From a checkpoint of a small mixture-of-experts model trained on Wikipedia: a variant of Muon for the experts.
Below are experts of layer 4 (counted from 0) of a mixture-of-experts language model. Rows are named router (the router's row for the expert), up (a neuron's input weights, with its number), down (a neuron's output weights, with its number) and show model dimensions 256-319. Each number is 128 + 24 x the weight over its row's rms, rounded and kept within 0 to 255. Numbers have three digits each.
Before each expert's rows: a language model's description of what the expert responds to; "comes before" lists some tokens at least twice as common just after its tokens as in all text. This comes from a sample of Wikipedia text that the model never trained on. Tokens count by the router's weight.

# expert 38
Description: Single digits inside years, dates, codes and measurements, especially the last digit of a year, plus units like BC, mm, metres.
comes before: ",", "–", ")", " |", ".", "°"
router:147134132121129120171140136104136137124159154143109115134115143148162112119138101180153103125119138132144161074139146181127099161130142084121137133163132145106133105113146133172134107104147114
up0:113131107091125141091142080119137119132142115130169158099135140185082109119120115144153113135135110128140134125145143166131128159125132170133134112136191129104127097148096164105149119128141110
down0:137169162137138126157106116147128145097134156156090120157167121121148110169121119135118121113069103102074083131127096133118140147149136169109101121110121122147108156135140144137088131119152085
up1:168155118114138152116143139086104123117156153151116124159103104135139129125120071121105153126097117145161178132135142135143139108127125123146112156099128116142159110108150106147150120118104119
down1:125107137117102098115148177162178155134147150173157152080118138152131117173100096113122099107129088152074109156110151152103110114095138163100128095140164148108149083104143135135114108147136148
up2:085147168057160143112124156153115117147133118174137137078166126148138107150088150083112096121103118090134144079101135094159156134126068147130153095096139124103090116121116109142118149168089136
down2:125097132118118118150128139121121112188112108140132110135128142120121151090153144138109159161120131125162096198153114092118134129112112113100120156119135120173143121130159138127124104152189173
up3:095122167159130097130105100133146129117113171113154086091115087111105141133117130140080126139123118123138153137138136094120083115137105119156115172114127079129071086120160151126120102133126150
down3:104159134154133153089133140077103101066084156097121130152105155141087152150133174147161110121137133111126097130103099101139191104124141102141146095118102100161154119118086163156120131093127123
up4:174128114144153153093119127139141099133124176129062090120136134162145087144132083138091109112167150104169150137170114127124130160148113093091131140136098150179158130166155145105123155132138144
down4:139139128148112113124157139119112162136120089125117126125105118070178161107102114149116131119123118127102136183111123103110100163110164182117163116106114101120164105144171113106103118126141136
up5:181146173125139158077134131145130088081145115087138102121111139145111094143182098181081140171112082169114159133087111118120144103156163136124126123086151139104144188079176107120114166125148137
down5:134076091128136144122115174088129106160126130109137110108139118108132124116111173129181169124169160104133142130130155141143118172109137164118109171083087134139147119105115169138148061166126143
up6:105101121138116124182105146130140127124178118125128082131170136142093154124139149121114111100105126138169134136131112114090110131166099147139077123145087107123073123105158132123091168125100116
down6:130128106163132132135110096131153099129108142105153135117128123115132117091098119161131102136099136141143127145108165092106111101114133103077111150161101122134087122086103109109140110123143131
up7:145113100129155125123146158116150108166131147171100127105152149135148095109164149200105090137130155165133109119156153128125128096136133132107079157107151142087131103119131152153122152112161118
down7:111117107111130137110127105136118106105082075117167141107095124142073130127164138135141150107135154102091111072137069132138143157143169104111117130145138129123143096143125143120100147154087101
up8:136091114094154180146118143172125131103144105114105111144151163145134199117148156141167127119142133144158120089158132130135071151157137112102164149093129109134083139166133149117124116134132109
down8:135145084151119139149143123132118125100137111140150175109142128115088154097109145134117158152138102126155113147166161167131129084136164101145079118149131156142120127143111134161156107110137161
up9:159107111143143126152121153121128111141110120127155132105116145155149117116090167110156132128116114145128106087199147107127087177110109124133115162145100100133152116133143114127107171107094136
down9:130136107142151104140119151103160133137144152123139159082141098180134094125087168086118130127179145132145142117167108152119129145110120154119132208100089096115141159119103109148126111106147098
up10:091140138128122179104131107114110092093145115151072158123088079148145164142159124112122143114149142135147109130139120143163112110101080136133151139117141106117132099105089128135144065139135154
down10:136107143145135118134142093198146119174181178101133097126117162129133100159134115115125126115117140058114116141133121116107129138147101130129101142162084138142117108061158134115108155122088115
up11:124112125128087134129134143155148081123097099162126121077132122106078121116169138096140159189107145098113098129151125118119106079136106106137142075100122126119144100157132081155110101123136156
down11:169179164108141111139114112076125153118118093130098175159146089103117118137123127140140139121134130140124123152167103084158116123081153169118156134124164138124140090128124150147107107120125123
up12:156136158102097137130132080137121132128087114090151125103159108136161113121087158151095126134136126134159142092118129128186131102073114151112166082097093105139147161115164081111146134124161113
down12:154153107140118124092093153125115156112114126128183070135122110175100153144136128099100121168131124146115151113133152141132144129125130120140117086129113124139137149142138098126121150120094159
up13:133167140123117152091144111119120187135117148131147118160128150167122167123133140082147100105117125149124147134152104144112164113120157156115153106108150130146129134145106152164111088133150120
down13:108131106122116140150165093170129115122104089130086131163145103119107139099136143117138174105163164126138153116139125127152178148093128172082136108150145101138066148126116109159122142155137133
up14:157179160132142125123139138142115115110136087082174116137113093135106129155133159153098129138126126142128145109111138124184141106117131119100163126144150138143155141140164154107104106148140143
down14:133099149121138159140171148129097145130119097160141119112124133111148092104120131127148112156084123121122174166114147160152099140148144153119100098100139161156106123126088100169102147154119110
up15:123089153113119152146107111126147127176142098096122138121139156220110106122133111131097124149103157101116105155132126122121128081185149127091092076126170142113126114131112098108093163134135106
down15:100148151102096119098139111132159100160153151146124124112126126124085119148108156093152117125131087095105113146123158156123174088108080151116133102134089103138147120129117107116144130172110128
up16:133141150168160163141129144145126110095166108153163110107082140101126159125108123126109129104119164104111083114159128115115101121089121136138112132169164142111115131138149138126085101073104107
down16:142137146102135121191108114139119123101113064114149142100124124137126128122093112167122137138138158151114160134143162167117132173089160136159128164097111111133174107123161137128130170110149065
up17:112099128137215121123152147125134137131137093098128103148186102104180122151091112144148143125087180122128116130119125105116096095153167118101115151128071106114125122151124103100086109122147105
down17:128143146113083130087149162093093137147110093136153137088096146113140094120145126130154120131101137128164140141136134093118109142163137141131136154083119105125127167091138147164135128110170165
up18:135136122160120112089119121127133157145110122115130118112131110083125151164124120171162149147152087126107097149120102163119167097163090115149150135143175162104089123092118094120129116134130138
down18:098138126138153107167124055114111116133156146133161109139096098150141107095101106156117096109112129117131144130151162135106143124118120140121082116145156115125162125149147158154119153135116080
up19:125127107122132095117117105102118086137156138126151137162130187150103100116122157106123136182132112184111108138101150119139141161108148134126172166129097128138129152145133152112169152126119129
down19:104128197102131148122113134106109130141172106140148183134142139130115153133156166128106128143128113145137146123124140105135125088136111111106117142115080105150124147151120149103110158138126140
up20:164092126138103139134115110134123113132128127137130131099106129118091126125139098153136121087116113101174136151108149140095189139143140127148114116097116117133106123139094113104141131100133107
down20:113140146118103114142085182123134174129114081166162127097119128146105142100074118129176132150126124157106114129119122104112108130156143112130147143173138098128126155102100141143104171096128133
up21:208169115148190154104122150157170129141131190069180132124161136120109119118135150114156153117115108099137101123141149132100114105149110153108110094105121109135111124116186126157104095152129115
down21:119154104136149114150169095098112116129125127183162119136105132109154070126147137120142121107162116157080117142144145076127084114082146168141122104124144129149096158153124134132112133127139137